{
  "activation": "clamped_swiglu",
  "norm_place": "pre",
  "tie_embeddings": false,
  "init_std_qkv": 0.0239,
  "lr": 0.00805,
  "decay_shape": "linear"
}
Below are experts of layer 7 (counted from 0) of a mixture-of-experts language model. Rows are named router (the router's row for the expert), gate (a neuron's input weights, with its number), up (a neuron's input weights, with its number), down (a neuron's output weights, with its number) and show model dimensions 0-79. Each number is 128 + 32 x the weight over its row's rms, rounded and kept within 0 to 255. Numbers have three digits each.
After each expert's rows: a language model's description of what the expert responds to; "raises" lists some tokens whose logits its average output raises strongly, later layers aside. This comes from a sample of Wikipedia text that the model never trained on.

# expert 47
router:057120198064099154111160156114092116089129155199148136091105141077088087138156168109142136096119143103150093195162120104098061078137165135186154098094115129098080136202115130112079119133114175086087185096114092094162107144123149183115136131
gate0:144161195073117091106112097172148166161134211106103053155170123125153107061117131165144139125074155110131052090092048152135150124089166159122188137110116158149130092122120129162145131121076155106154110104158117143077157106140132158122144124
up0:116050117121073162106162131127113092059166142153141121075135053167174133164131179120072076095108164110092148159176106099175136147126149081156086131104187127092150082072114106169202170147163141094153138128156140144126137166130170145122135107
down0:170088187066122173107119153116136131174144109151102072154160108121170101150178167077146136083124082140129113149151130152207160150165129157093082127086165123166129143081120141152085126158080160114091132209142114131198127176139147115139103054
gate1:137104151154102209115147137132148081103125147087171125139132153155153141125097168157105154121028121166129207154172119108117067196155151073106191154165133135080135109152056123091118126093189200166115136073066088159115122128115157194169104140
up1:108143201103116117113168176108162121080158116183102103141066152108187158132121146088113151097139112110107126119135101094031127152075124057110112146107115142173141130160114109129144153141177127088109224159142170117120068070127083140156102126
down1:095138108104139060164115154138120176085146117185148120116173106155079115171166183141107110167131123172129150132090108188099162115089146097184121087057117194147127194106173098132098131141165118165115160117121152182115063126143109136098136119
gate2:116100093082143125134173150137106121180106159172091118137090151139089214141097067090141132133146154076171113116131086180126116132103151174084124146128157175106135162126137149060128148071145114111118107108099115102119071132096179130052093156
up2:165150154152150220120079068078171148189179116137172144142159096156117189099180121122097172180146149155109139115156100203184097100100075143110145144072126102152147105130092145190125171172147122151126073119189127075124115100125145182122148104
down2:126142085079114169172107143111150193115170176187134112129073125122071111164110077147120021152059104140145133103135092206108136185112146112106117180107131137107212140124143075135144122142134094196086184172142156145146107084132089077025143134
It responds to: Capital letters and words starting proper names of places, regions and units, often after the or of, such as West R-iding, North, County, -shire.
raises: " and", " of", "-", "is", ",", " in"

# expert 25
router:091158121158082173152158166097148157114198138175152110125117120133062111128106159146108113150130086156156125088122083163147156166112139144139129172149129089130089087167193111068116090088123168083137157136159104200096175159097171141132043124
gate0:169178149112123125143080127163118149061166163155144085186080163096106170123100175086099085139087112104117103130136089095102096141095154050100052118141073107179181108058100131112072105102124141145152154163079125149071126136117131095157086118
up0:167091119172174086053108152158124099129127076089115159150123107095121061157145163143103082206135158167141098198132155148080148177121173174098109102158148126085076105103090115127143083101092114153142175194119136109115159115096094153112147074
down0:109139134097128143151095145110071102093133132118130059111131122080150190095127167105152065111106130151140126170099186155077097112155171124115123084158138142173112110152138152133093085153110117114141123135179127136180150156121175100174134123
gate1:115110105108108139114106165102119161115114141134106093103161107146114182127120120150156147051169085132125166123104105190080161091133137054160097130116103053109088147172130161143155144108106122082145141144143185084115138123188140112083106113
up1:120205149219146085143126120084131092127112093112120162118166164081105146127072172114135097147097125143139092099130110119143109108200117156120119148119169168092068145177106151127149104162144131087120163122173160186074104146107127118176158173
down1:123113091189103100153180088124140128098124121088132155107102114129155140164164125127105142184147136122120114146125150125121120173095151128106093103129098152083255090095081126152166167147127100139150122080111162173130178185170073107119125078
gate2:089146142141168152119128101186132146104099105114112047143160099136112128146176101137094122150159140172100141150146150130090104129174061198116216177070178100099118085156125158126100188163116154088100132138100138185123138169149182187127160138
up2:132137137095113125147165158114112083145142123125086106167194107109148125129120104156167058089082148144135147167070137084097108124161113104180110171109151136140147124108165145131151121125103123131123129141119142156080105108112125154158094116
down2:153159131133078126152096142125113150096092055115147122159186144184171086153151098086165114137162174123066164110182095181099159138105072147180129122097102080116127119086116105089073147187130155120089124146129124151137091145154096154119099135
It responds to: Digit chunks in the middle or end of numbers such as coordinates, years, reference numbers and decimals, like 8400'11'25, 600'.6'.
raises: "\n", " and", " with", " in", " |", " for"

# expert 33
router:161062122135165125156122134130115140084126101060149132097147150143122165107126179149142134151122167073126109113135116125133132120123102143087116138118148160130109048130084162139123099068098121070082126152109124066166171161140136050068150151
gate0:057128166074124140107125112138135156176131135122148128095103187166148082181138130102128129128121107151096101116142124139136134159191119145249138119129132123161100128156126167170154149085113160122136125097133149170166058139164175139050196152
up0:100167125109144141097115116162108174179135145178152155084078088109125097109135168153141129116140114142142121086125155140101102114141149145084209127089126143107089140126139173124176095137061144137109121133125151119066155155154085103087156105
down0:145122084115144132151049112119108079105190086096098108101145086172143108108100061099078155141090168159152189144099077099171118138089151169113142098128078052107115131112138142186160060140133193098126140179081108113126151138124196120175143122
gate1:118152179100154120115122143158115146137136044117103146073133127124190177124140126104072092130122145096126099096099180126136163110095155043129072115176177173123149106168091096068171118100132136125122150084107166074177138125115163047060105213
up1:102144179092153136191182159121097089145115097138144155085171141211111135164122103091126111090108151104167173090126155107071124056133092103089104152118145123128115151110141099132159183116181151171129146139093116137099110094125126143104150118
down1:082171106088137123168149128160120151170127093126077105116163164132093190105107112122188157161077145105174131128111202135206086165185086095114125144130185146150158106125133090112154155145185123093129141147082165121109134144151084085060140134
gate2:160100092176142175149189142097158197061152125118160092150172196106075142151150133137089172181137123133097108139131073165140162137124085139128142132151062225174169199120160097102107118151155134132133111176144156164176185128145111153140101100
up2:129127202138124093090156125099116160186090091160124141116155054115170127102145164122078138119090093150099142089137149090154111116124152093135119082114124094131131093125087169161148133105092121145195121112187150145180146112086133136179138128
down2:078115104135169108112125119123183116110105125160209087083117152080077123156166169088122131194154132096122120146135099132148205084090106164159138128129173142130114128110141105160089155086124092118124069138165139153130176106088118122119127082
It responds to: Pieces of Slavic, Turkish, Arabic and other foreign names and places, such as Voj'v'odina, Zvi'j'ezda, Abdel'k'ader, plus Soviet, Russia.
raises: "in", " de", "is", "ly", " and", "if"

# expert 3
router:120054119130171114159087069080144169126093109105140159170216156107070096100109165154151133139105177155146083111143152112094127137074160114070188120103168102108120059127101121111135110122125129094103131186086150102102146085186108130116150162
gate0:162150102082176160122084131122164138064124133194119109149127157105071154098154179110112122102078134081151120086125179088129157125165156174161155125171100130140086195086161108122117177130126183106147156136101117093106072118149096135164129116
up0:152086130104140123102147106162095068144128124159140112148161138172128112057120121173135154082110110115155096121164152136120107133134097122091162087135063119138170085161126101155170099145130130133126088091097168124093147170180114110116168096
down0:103129123040154175141147126128142114143179119113077137123138136122139184188139166090179168106122103088171106088107170149097133153152105151164096103126114157101133163109150041090068114095151140119080121140134144131143111160132158119077122105
gate1:091093105154114145153132180130161130122125101124099137123114122107057109176087129102125137132166118095117092118090199122092155137209203090081104125164078174103156099129112088102134140152168146077124116111085123141092134121152115132099121182
up1:097152080122089180140165103143199165097099098167139119111124135159149155164147145143189124135092194102120156165140092144125078096108096145140081165097087060152105111176085136212132126095100119153121135097172122089105041133172093128101185201
down1:101147143183092086147112105119108156096075161162109109121181127150047103156131118183103160164208100144117044138152121100126141157146149137130137160123062084150143126139118153150119136146087119151088153083107060132098127094090103116104119122
gate2:126086114174112107107154107098112149105134124093106163154156188151142170121120162184160153161090109117151082053123145151148100117115124067108157114133099136119035095131145137170138153160160136117134171163137126135143145158095141107096115151
up2:121107124070170114197130128130161134132142110107181157153186071135131119151094165173171084124132098156116081151166106173094162156103128110142104190104129108144087146175081093114111143060156142130172133177120102076116185122136123126148128080
down2:149069121126189113164206106113124185163088107100082136090091190168127117094101125149161075150126120126116139119158170069057157173102145167083120098139097125134120155113167092138085111055188062152140147172122073194126179140088182138048127117
It responds to: Middle and final pieces of non-English surnames and place names, such as Watten-w-yl, Koolhof, Brommapojkarna, Bartosz, and endings -ić, -berg, -ová.
raises: " and", "-P", "-", " of", "-C", "y"

# expert 1
router:154051141163183133151123168143135189049120101043125126107175154087160109109140176148129134144092190089126083139136131117145115104098119164101118095103131120156113087121093147140103128118141131096115119164106089108147123116147136027083156142
gate0:091105144161120105168119178144129130101098152132136149122151022110131157095151154151095056070130155132102064138185082110093185143118148112174124130162155137145145149144154141130150190132101145123166148088113123119099135121121177124074141151
up0:082147143090116150124163079144088088057174184108106064225108139145098095140170123126089141127152144130154109076122158087129101131131141132133102082138101186134159115141135133136125140114173135080161186205091084149156125105132126124151117110
down0:136099120126175086068179129152129082114066171155113136118119140104149157075093159114107088091145068152098125142192134121135118134127166217067069162110168147086169115148108096137194122135125092131139119156172167169172160103101182113122182131
gate1:130074135132117077141194083093129106108118138082140145156080103177147055102190128126176150118099140089106096095138162108175081136096098187112046109124140092188113117140107188116163181073155099127187155111074105173071075156145194093084094137
up1:176142148106189128129173108110140140122126144091161111124116092170155108109135110134143118108133107099146188178131081130129111140109097107135133093176143101176120129120106154069174143091077127105104137120100114130098129117153134090130186111
down1:138129082153071115092157139106176140141157121076101085135140147169130115128156160144105062116120112137163110169147176100112084112110094098088159119042111153125083136166105116172190109128089123152145088081145068122106110097108126133113135121
gate2:150101136116091143173140109183119110104147144133097187140199114145124158123153138151038143104105130162124110078164171133144160163171215132121044145166123141135205104134099132114111159165182105108093140177118087121156137137138118111117158169
up2:148149192117130096092135143129110114122137037130102081153146128127147088090122159098149149130151171077096119181114136172155132157205121126122094079084133137134198125120173168150170121107152131152109142129139164168065094120100156145179086097
down2:172053132122100150109101156101101118121120146120138078117072165162114157167095091153165085097126174161108114112109151116140143120104118142167155190110138131070165090129159137162116144127115107055119112141188139157122115164129142125126113127
It responds to: Mid-word pieces of foreign personal and place names, often South Asian, Slavic or Turkic, such as Kh'r'ushchev, K'any'al, Prl'jin'čević.
raises: "in", "el", "-", "en", "is", "r"

# expert 18
router:150170160117116147136123178111163090148121117089102155168096138125149050118068080115136201157108176156109134149136167172157158138099118153091086177146095158108092087186164162101094105157136167089128091123139135127099140173090178135195156149
gate0:095135123081137062182159151113108086074177123130101158127152149142174123134138159120133139126175140116094129119140079089156138169154139138095097163090151083103133143094171107105141097110150156149113088141097100169112126155162147133112107162
up0:103180159093138173188132147143154060106150107133140162125130122147106199099121165097136117114119115144136088176089165090127124098114155087113112092130089102169129136118094168137101121104058120129192102150126155113144116124138183090194102110
down0:151135126140075123088128118105080225109096076116131105191114157098111107092162094184157173132083188118106181129173084186105116088152161116120096144093177132098122146129136122151101087200207143121086132120114126136124144143154142160091154126
gate1:148142186139167107097117154166175140146112134151168163101132090082131122141093099124093112103206167114164125159150100127102099121152141085181120090133129224129123129161119131152150155134138097096191178106151110078138106109156109095224197114
up1:129132094119083116108067160162131133094128148181106096180154092144176081154120131131129129143133127182141144097179121132080209151121108114110122129126125097105098072142138154134175119113162085105164152170064132061118088146137143104167133096
down1:151159185156100130121142109117104095205102095182175146156139122135204095127121084105064196127143153140145151124121165190170102157098134142138136093154150115142072172085181136111186116156179179147134138111166143107137141168184078115188061146
gate2:103105149078110185154146135116098097166177130119175167075175087088107167171108146110148129111148076094099131097150105088154105136130140171125063109130094128039154156132187138103145169113200105140137070084142156084131100171161170121097206144
up2:102112100083121086096142080108154128129077104071089126139162108178136137149155117161084128135124195136129123151119088174095156094105144211125128102113151161113120135127143089088111152113100129111109097177075132135086152119145171132057133153
down2:135199104168163104134089103115084090139081088152112157131087177104139033124141161145118168133152055113168082074143126123119127111104116099114137139076114121213113111168104173140159136160115120161166151156155134145137144083117155107212103097
It responds to: Commas and word-final pieces fused with commas, especially after place names like Arkansas, Nepal, plus and and closing parentheses.
raises: " and", " or", " the"

# expert 23
router:123124178076089138090122150165097142118121112081160090148139094136143144138140079132131109113115120109058154125111130086114108118108164132131145125125144148143129166156058089124148136114134150166189171086114123194095076159183172134133182149
gate0:112172152137057134176107113187130132126118165138163091077077119166126108124168147114073075120113126138143056155154151157151184147140189157133122162114101137177124138171116131140175164091110147077099085168112114215131127166125166125089179134
up0:146102111162126048144136127122142162148108096064088065112116134168136106145108105154119182130117166153087159145176177136095150088113145147117159109082180138120148096080098074100172105153131109184071155166128235091186208117182118193155146166
down0:095054151151069142083073118139135189113149112094109116118163116097140119120135070110104175142150060132154143098139161197139053081126181176102149124115190093068098147104138123159095122179159163089170155149096139137154086148143140140142118163
gate1:136120105123170111161106137165154068105182108081126095201102144151073181119156141187114065118082143138183113133125116095111087076138057148164097096153134117139087124144089135093100115145105115144155099098173134159106145124140067129128115102
up1:080163143103078070140163136104155150098165113097141129108090178154162088155150148164084110114138090199128117126107152107129158138174117111112095111115171091123122135124159087192139141140071101152119158153092100117108186145105159180148160092
down1:083177115132098119121154196116115081159102089098104111092072181110097149048136143137128112146106113125049124137091173104100098057155161119152126152155104100115188113138140132107161175185176137112107127103128180133153142140180136089138137137
gate2:121118147070104162102190132114164107111160167189138104141142098083152113147115146131127066193167134183140057106102149159137115099181178127155112144095172110129157107135166094084122158131084128165154100136154130105164142182111130120144109111
up2:081140146171149084141123133129095127168100133128144129137169028125085126148178164121115126147122092082166143167155063132106195127149114138132123119138081135089126156117141142169135176085098128154106112166133188087086164145080104114069089112
down2:111135082077119155116090160110109130142139134093136106120117170158151127195157114153123080137150116174120113147169130144155139131144110076181154042150140154125164151092086142090165155108152160120143044163071127105146121088184153123183054084
It responds to: Linking and main verbs right after a subject noun or it/which, such as is, was, are, been, became, the river takes.
raises: " a", " the", " not", " an", " in", " one"

# expert 31
router:165156112161092152152124121178145112133105157067133185115112125154151181126115180114132060071142147110110104189143134153101141182121096099110057173125124131136214152088118128102145101127123115180204105150151144197128137110152175154147142117
gate0:121090173134150164092182199125146157053079125134194083101100198122124129165142177080127078098173146047117122106149143124135134127094111064115111122087152167134173101125122098082106064110110101142175107137163115144143097150168091073117094179
up0:133074108078136079175119084146143096109076131168098143095103118145114115187168093133140129140136130142150145140166115106082182106105194126171075159151048167124131105098147173169128168134127082135177136140111174238124044153169151169175110130
down0:073129130133093149160154129153141171148126108075066121131109159186122131078164117064121141161091121219132101120143120125130121081140101121159136110136158088162231221131080153116125171125065133137082092104095113071116117127132098168222171140
gate1:137177099091128083134142143075162124177128124153101088101135148149086138127136128094093103144060077147116116153170102082143104102145197103128123067123151124149217163172093109058202144111090110159114132129141134065113081116135119097140138114
up1:133126139126123109113150165122165163143156125067103088099059132085129129138138157106094151117124111097069104087092095156082148115137174131170095131154158161161146137166138111096119121126109126044193076127107154142094168079140077151212070149
down1:139130092095162116113160141105160126125148082072143154136096089119070080145096177071164092100135081138163103123100154179116130162103081127102117081123135124168204188123091127179162144055136142078140068134117132146139108114087123152255101164
gate2:055175176134120098100192145122121101136141077057108103187111105138139172115171100167103109081140108139085112096085147102146176138180081165074117147135160173144124123133065139209085095177094196131140115098118105098099124129149177144129106112
up2:164136141124107142115149125136150100101095179131176093108143130155111153127159083072126119143106140149091126091075107167127157108148079100165139160075081177176171156089100097129064151155153165102147115136119095161086049102112134114059119174
down2:169171145155088143144075104157149161122090114142101120104129147155180137148069103166141134171080121133042131124128090075106131088155114112110186097091154120112084118072129177120104097152128123145167117147070134074122129167128147154150116144
It responds to: Colons, dashes, pipes and by after field labels in infoboxes, credits and lists, such as Series:, Sire:, Released:, Studio album by.
raises: " T", " C", " A", " The", " B", " F"

# expert 29
router:089086173118103095101126148107066122116162122183124104111109142079131105097085150112161162132113134117213124101130138143071137134113138150131191116170052137114099086109110161125199113111090133109084133139111118104156150126123159131119105132
gate0:095109078111099137120201123032136129051144109114127107147122169056093147193144149090096126165096146103143091073118162137135152079157104144088103139149133112142125114097108130141131103108125131108171119174197069086132172101141108159087110094
up0:184098156126202129128078142169130129122110094126121158108176114090087111155105093098167134154159080160112135146100067179099120127175108154079116106124107174095152128107082215122163134074060152150111166119124119123105192160140122177093091180
down0:132117156137169160129100077069092158113129108151149107138121130124068139134128169127126135110162145199070165125168086138133120115150114129122148142128098098100150120090154154155174091090145102140122118137117167149121170196166137133175140071
gate1:079115132045143063147142139110139114153129106202139125105102082098143137120141126111158112093138145128119123169142109113126090146070131118114166123167148155151119148098130144115161121092106092106171132110128059162149116102104135120060137157
up1:141134142142120135125144128097090054108138110133104128142201144107142145173102124087097106105088084138146120116129069096122143153138132181088169088126152095094160103146133159133087096112118140152158063158216105081106122114132177145118088115
down1:128132147108065113130064121106155096114213136130083114116094124141080131140141149085157198160117151138047098132114175097148143161152135132141112157158100132116170143087127120143063160145136203091155082203145142118098147142135134146180140150
gate2:056089131090080121132120093156118096193117139184097170159098126097119082116104149138098102136108158151160120120118147139147122087140099120102149127109074125086161092117135139101152167126105113141140144126107135164082130089157160106145191143
up2:146168121125091065155184141092103162072136135124095085103135113106076155094140152091105167191147160084142119139052132132074208106107134111166113169159130120189134131121100103169139122099132132102198200069123117167163130076127152090155156075
down2:084108099127136070123104142135101128209171140134112130129086144092145185156160183141101152144059129131143150086119100132099103133104187125105067101108122131134133110143123125118102097103093101111160082149130145097098163153074151112140113113
It responds to: US state, city and university names and New/United/State, often opponents in sports schedule tables, such as Texas, Harvard, at 'Weber' State.
raises: " and", "-", "\n", " in"

# expert 7
router:140164155200180097128088066117142135148196110115128133159152161149176120166148045160087116104118069146078145086140119110166172120118149131171149121127152146090109153105181147146060159161135115101150123104117144093051150150112091165100096082
gate0:081148110147113097143141182106098193084074167114058122115143085092124026061110100127116093147074115194073182076112170101163119135080132124116092116124053170150134155074116173117122077115070164131088170151152065115092115181138087117065184120
up0:122145175126179111114165114091108067123123159146148078104081107141118152074154131107101084136065158168137112183128138108127135132217171106107112134170120153160143183147162136116120130156170125076109125147112167171143140144094112108140145166
down0:127149124151062079117142077083041171076173092154193170078129155161123139166174115172080075152114100127094153074160133146151116177068175157118100095119130042096133088159086073171132160169118126130113143124094141075118139122104063176179093130
gate1:166120119157110158161089084176144122110162129129136100088149154157139069119130080164154160110112117131078117148160126115148121174160156133121132130146109140181107099089147161139155142089212157117183098158136166164075132121158114082103083197
up1:097130142147162119120135129129160127069117128147124146139132195130176108110143110137126133129138153166137105145087020133102175136155147116070124088100130083145099133128179143175094159170114128160177181117167113140102143148078074071065076161
down1:151111132143155096124129146136118107128202122132168177091105146144164092082153121103132172103192159133131155100155100129144089179130143147146118126156153140140098109181159128158214128123183182086115141135140113130090162166153141153110026142
gate2:149103094129134122144162081194174143069123140148102089118119182167139151130090147108126132152077120137122141113153083138111153159148146121104093150152146155129115116053200064148150146143111093175070112166175154098115145174090124125094175128
up2:093050139119161128166143140110148169158089119112123077131153207144111132108110109147118173109161131172113167072188081136164126134184125091139167073083103131131142163166126104081113149135160078105125094082169164115121163124145081115148083115
down2:140103155163140143095181140133123124098161172172052097175121166088073183118131105173120127128093139089109128122176127100167164201120085151110199079142130079158079140071129120106168112151138144089138084182152102103128198114036109142099154128
It responds to: Inner pieces and Latinate suffixes of long common words in explanatory prose, such as -ations, -ability, neurodeg-ener-ative, sol-vent, ob-jection.
raises: " and", "-", " in", " of", " on", " for"

# expert 44
router:151105176096128165088109142133100184134131133068162078203139066172136178134171053132090089131103107141097140134124117089112126101124112077109139074126179088135157175123085133135111144086154114145178193090138158196142079110144144108144147139
gate0:136098105149158081175138108133107132150106131137091132183148092154107124152166105117133150093151156165099133100178142124149087159137086121156126130086144142157136160123118076048088121157189099156110139124111084156133120128090120101112126122
up0:056179158084148163091113143150166103127045152116127185156145161143151134113118120115132112142197170146133091071115129104150096120110091075126152166117178161133167131077136157157147116120044116075150127168196188147167063121094123119100141167
down0:133088099152162121104103100122139080114137106138110063135162137126116172105180042150135199121110096145152132099110123130182108160114149139135132157083140100129133051144097107101147110118142106134099137066104161116136119126151166070137101155
gate1:109159079159097089116082154129152110107181150125143132098172088171080082186170060183131139141119102049108152122142084048145174084119123180151182190111125189113067137111045110109155125172148165118089169118149123114137106082122100099092119169
up1:114136158117121160176141106058113184117153169115113112178142116176120146126176156184085141178079109158182159093115074207157105136115180080097148166126189168125157127145180102094090117127154123136115082125058113157151097132127145130030158137
down1:142097153139102134115079126081142094083057086144170156157112083163162169158164075148162116136128109139120147180080134141174177183104092114124146178103179121134106121128128117152135113143118064129109092106137091175115163141102189119133102138
gate2:171144125156113134095074131106133094147143162137165133084156106138181157169143143173133099113111116112142108132161156060073193138165165130094131172141122154132107150153102144095132173149136170107134088125165146116124144109136159189131106111
up2:131077091101151152101117125129105165132089150142116104133135117174122162144089149169117170120162086124125154016127122175105194116144147168151087113130096107170149141085116078064192090087158142115066150128166125105134122070104117129149110090
down2:123114125103136075108145185190113136145169119176158156094080094127190149149153055136141125130143159123070175194121088152128098153115121151161144196117183181160163116126046105126113084095124070124160082167121111165183112166151121096159086190
It responds to: Main and auxiliary verbs right after a subject or relative that, in plot and review prose, such as had, went, dropped, feels.
raises: " in", " to", " a", " as", " for", " by"

# expert 35
router:140109073117056121146161164207121140089185150175090162156132079158135148154148131068172048127142073162123156113151127165178155134098138107125154199149107074137133059126095139133178172138174131203128072126140134150127149165101129111117156137
gate0:100155119098103085103114163117156083178131136083136146129134163104138127145107081140144087141208102064184131144133090099134106114140105172145188173170174128145107138149097131108111131087118124072131122103072158106082146104070122105131107097
up0:135151085144123121111154145141095085120128119088101121128162123148073235081117147162114033148119144150097101091122188178121175162098140149110114060114156105127106127108138168081136153154134195150114079109129138190118071112152084094144109162
down0:160088105133121153123189140150116181152148122152176183155088148172135144100099083100164112121112122093138177139121096118138113105118104064116130215140105139123106209121128143171132122115128162142113151153158135112136151134098127132201123116
gate1:116153156117116153114108138184118118123129076111109202140131172109175136176163182147132113120054087133138090111117116078149085132116116129121130172156069139135120123099097135175099139142063143122177091111170128047146115094151177111129127083
up1:144164125122152092146180094143100113140149146157139124153112157127109120081123171129195198103151172132180128163120123115086211124160077129148148122164197173103137120092113123140078127147110132148104062200146139138132153139184100158142080152
down1:119063104146103139144125169091136130134128173100078065116195124143127101110107131139130101111124110142170158121159121171146151194088100118127090235082138141167169121131146151142128156123132104109082137145142109143148148180142134139085101154
gate2:176067153167172167163097138139156130130114106120095129167137111111128145081165174100157049168099117125152081175169095138182091150083111140095101139135123093077150115182088157022184146133134152142105105113107175180105137130131106117090118096
up2:111104057100118099167127141167155135143191091142088155123052086111090182184104103124130151128102130103159121132141128105150135106099132097122120101159129166120187083141121185106131161133134150094135085120152146130089129106177096114122069097
down2:125079119161122094151205156179108142072189133124155165107138122097128120118173140104136153133114121185127156083107134173136151121171162141131088053134105116121148095134181165106173104151139105174168129114095140100138177124158124161082098170
It responds to: Final pipes closing table rows, especially tennis score tables, plus sentence-ending periods and semicolons fused to word endings, such as s., ing., ).
raises: "\n", " The", " In", " However,", " There", " They"

# expert 42
router:124124132099166072161190124078105120066107142190094097085090129104136164192140126077112174089090105089079193118113159066090144102175109138180096109146104177167099145154045128167076124147111134106079092147090117085150088125112136123099138121
gate0:091122140154142112127165132144144167126053128162098074112141073162163133190175110159172111095094171174124082072169099107099118154115128198135110165145110173055142149106136129145080129164098119066143089056101150149098118145078127099106117127
up0:164104101103053157157180067156056138137129158069113120103175149126133062155129166124098101166117094124131112142082119100153156096168093131188142127094106153098136102170116132133144176106123129139093126145159187141110108125145081125140171133
down0:131097193131101046086118154115104110075079093120095069108151095139103133118084061082205158089155144154127140164135102088112141098130193178172145180130130164128195148109149072110117186099127119152147173140151127088083107094134129150141130068
gate1:120093146117123112061162125126054177152097130158143154119170144068101081155142103106126153138095120118177199095051163124070160126122145195076111079109139077110099177126151161135197083108131124087112116114120166106112109091119167114110140188
up1:116096110165064145132173096080151178224134125109133112112097121140111148155123200072162138119130122120124163100124170096142123141144084173073119154161169131129138095185117094122112114143160081110166125093082112111121116182062109107209138125
down1:133082076083109097144224234120149116117122129103172128163137113172110128131136172132154108096131165092174147145149137163064091121115091175076095124159080141108188119111138070113132096147150110112133135098090117176201152062113119142070104125
gate2:120068180157139060118170115146124118097106116163120132110119135169169159208115066100121157088125117107182083107104157146151133099145084129093056164141095122163078105181145140136127158147081112162083094120125120160161133068157091153091122148
up2:125151086123114137138088105179077121180226138142034133101128098145094161138097100129160081161139120114169153170151113151085176120178103152096079141113135206106083083117130069108111125179142170184160131094135112134131159166145101169113108065
down2:167149138185129131077140182140126113135150117128142119087082141161074122139163080137085187150112095124199083135091138091093148143125087115092144151112198139140169136122095110160117153155105116114102123069163156097155104143161128109139101133
It responds to: Opening letters of words, often capitals after Anti- or in political contexts, e.g. F-ederalist, Sp-okesman, F-DP, Pro-ceedings.
raises: "-", " and", "ed", "w", "on", "or"

# expert 45
router:124112136095098144184109136125097160147186135159148116113069132135094128102115135171081098164140143128187136084108150167119139158148132152201150158122174095143090113129197121109105107171123176088157137077132078125142089138122156140102101161
gate0:189111070148149112180097119127128146078117116128186125112146150074141203174136125137074109150154138110059173170128120156110128157163152222102145147177149049159126088120080123146116150218083134137127061123165151134145118142188158119098175155
up0:100088089191152103090130083116169118143150203154198127069079101201104131135142095103116136144123167153148149134095081093128114109140153105122196099162178110151138131100110154115122112134102116094118161168069118075070088095135097147121097088
down0:133161153130097167124106079143104139107166109117184134124172094151156090145119140127178114068082102076123094113197139149084134160151135104138120175085118083179118128088170100112131103166102109085077152087138131144142092105113114140086126153
gate1:133084170076120121104137119133200117185201143098109141182139112163177182158183131097161081163157111129119125122149128107141174133122111126118143100093181152129074091249115164100130173122140103109143129147116108165098136109080160144111172134
up1:087085163158137105148101159131126077189144115093170130137142052147138085133120124089165119193125138106125090128162073150143102105141150126111151133165081152145102110103150110085157136195113151158144127120091207093153133136137156170079114102
down1:160136093102096137153084105112203120139122086175108141161162145110198118189153070097105162157049161124115137128153094169074151148127133111084098090118081104142144154081099085091120142114106080127095137133115163138129104097070110143067145090
gate2:059095107143101128164174129118153137137141135167159147153139082100064138145153059134114138112165141136151053083134173103145145125117125080178111081083181140118093084163127143148176129130132110071168139133124128086195106086140103135099140168
up2:093093082144138141163139129117119118081108157082172124174081162142117088049173139175119140094068154162076148126047181141108131103090134067181149124101118145062098104148119179171098080172131102127123129103105126149108165132220125160152149099
down2:048151139091110125136127172129127111142161135092093100105162098116078123131075143122118113146143074111133112086105152129166113164147102144126050185191166024115027104143167144200128078090136152108172101127131124092127136116121143166118155140
It responds to: Numbers written with a leading space after a pipe, slash or colon, such as table counts, years in parentheses, and coordinate decimals.
raises: "000", "00", "2", ".5", "3", "50"

# expert 24
router:107082155163073197104111139192136081182121094104172182136101115158179191143174161076154083119169169075132084141051151125098132200142117085107119148161124106155154144104101143125139171150140096136133106131169098106119107153107136165100133172
gate0:111093119089166119163168110081124164100111081201110180075123150101121107107118156115131159094100076111089165113137111131100083136138151098143115100112173140171177139154145201128117091134133145172049110079166101122101139153143137123053097148
up0:150168098094125109157081128099116181160097112099167122131127109104126134111135121129168137142106094110118119090127142092097160156140131119148146123157098167136205118046073130166138163087109086090116168108204045126221133127091073119151162198
down0:162094163123121089113161047185103068128101114180157128129167126123136092202121101102142107118150115165091142111123160114113187197168168119155120157195125129167120092104105091116162157160154139121099122129079137122132080099074098134136144108
gate1:078135178091094111106123079157118094129121177130053098198100097067112147119148130125154178174144167134170086175100098144146144175160169094106118132077132183141151155096143125099177181137136082092144152070096121168150105156164150122113105139
up1:180140115110130114104150111113138101075143125165129114101129083081110166107117152155067162110172103123159139128115143124179151100161105135142108110083181126121136104128111079124096163132086089100159151177133134125095139080093136179122107118
down1:149166177132149108148165135139096155125138115162196152141196153147104116140124140090065167146135132117076139100120063117162096175185149176117093122123114141131151096120106117146080195157147128173172102121115173160129160163140092188100179085
gate2:096144161169121194140033149147137117124113128103079161059159142150099187144177088067156109131121145143108142161123179135189151099107152044158107153051165154150174156142110144092152124160167087128145135079131111121160093090133165147110179123
up2:171106200089072139118081204155059107126131187180108144139137133125106189152124078163120156118147132163107113109096133088108117155114121161185122140113140117081122145148136075164045174120064131168097150133156155129072090110111169115163134125
down2:154097102171162107153143093126106132137112081179137129118161114140098119164127110077095079144109176105111185156106128052167143127094143115095195198165140082092184210133139123188119095146122136068174151133158125124138172064096153135127134077
It responds to: Pipes, list dashes and field labels opening lines in infoboxes and tables, such as - Born:, Country:, | cells.
raises: " The", " ", " F", " In", " C", " M"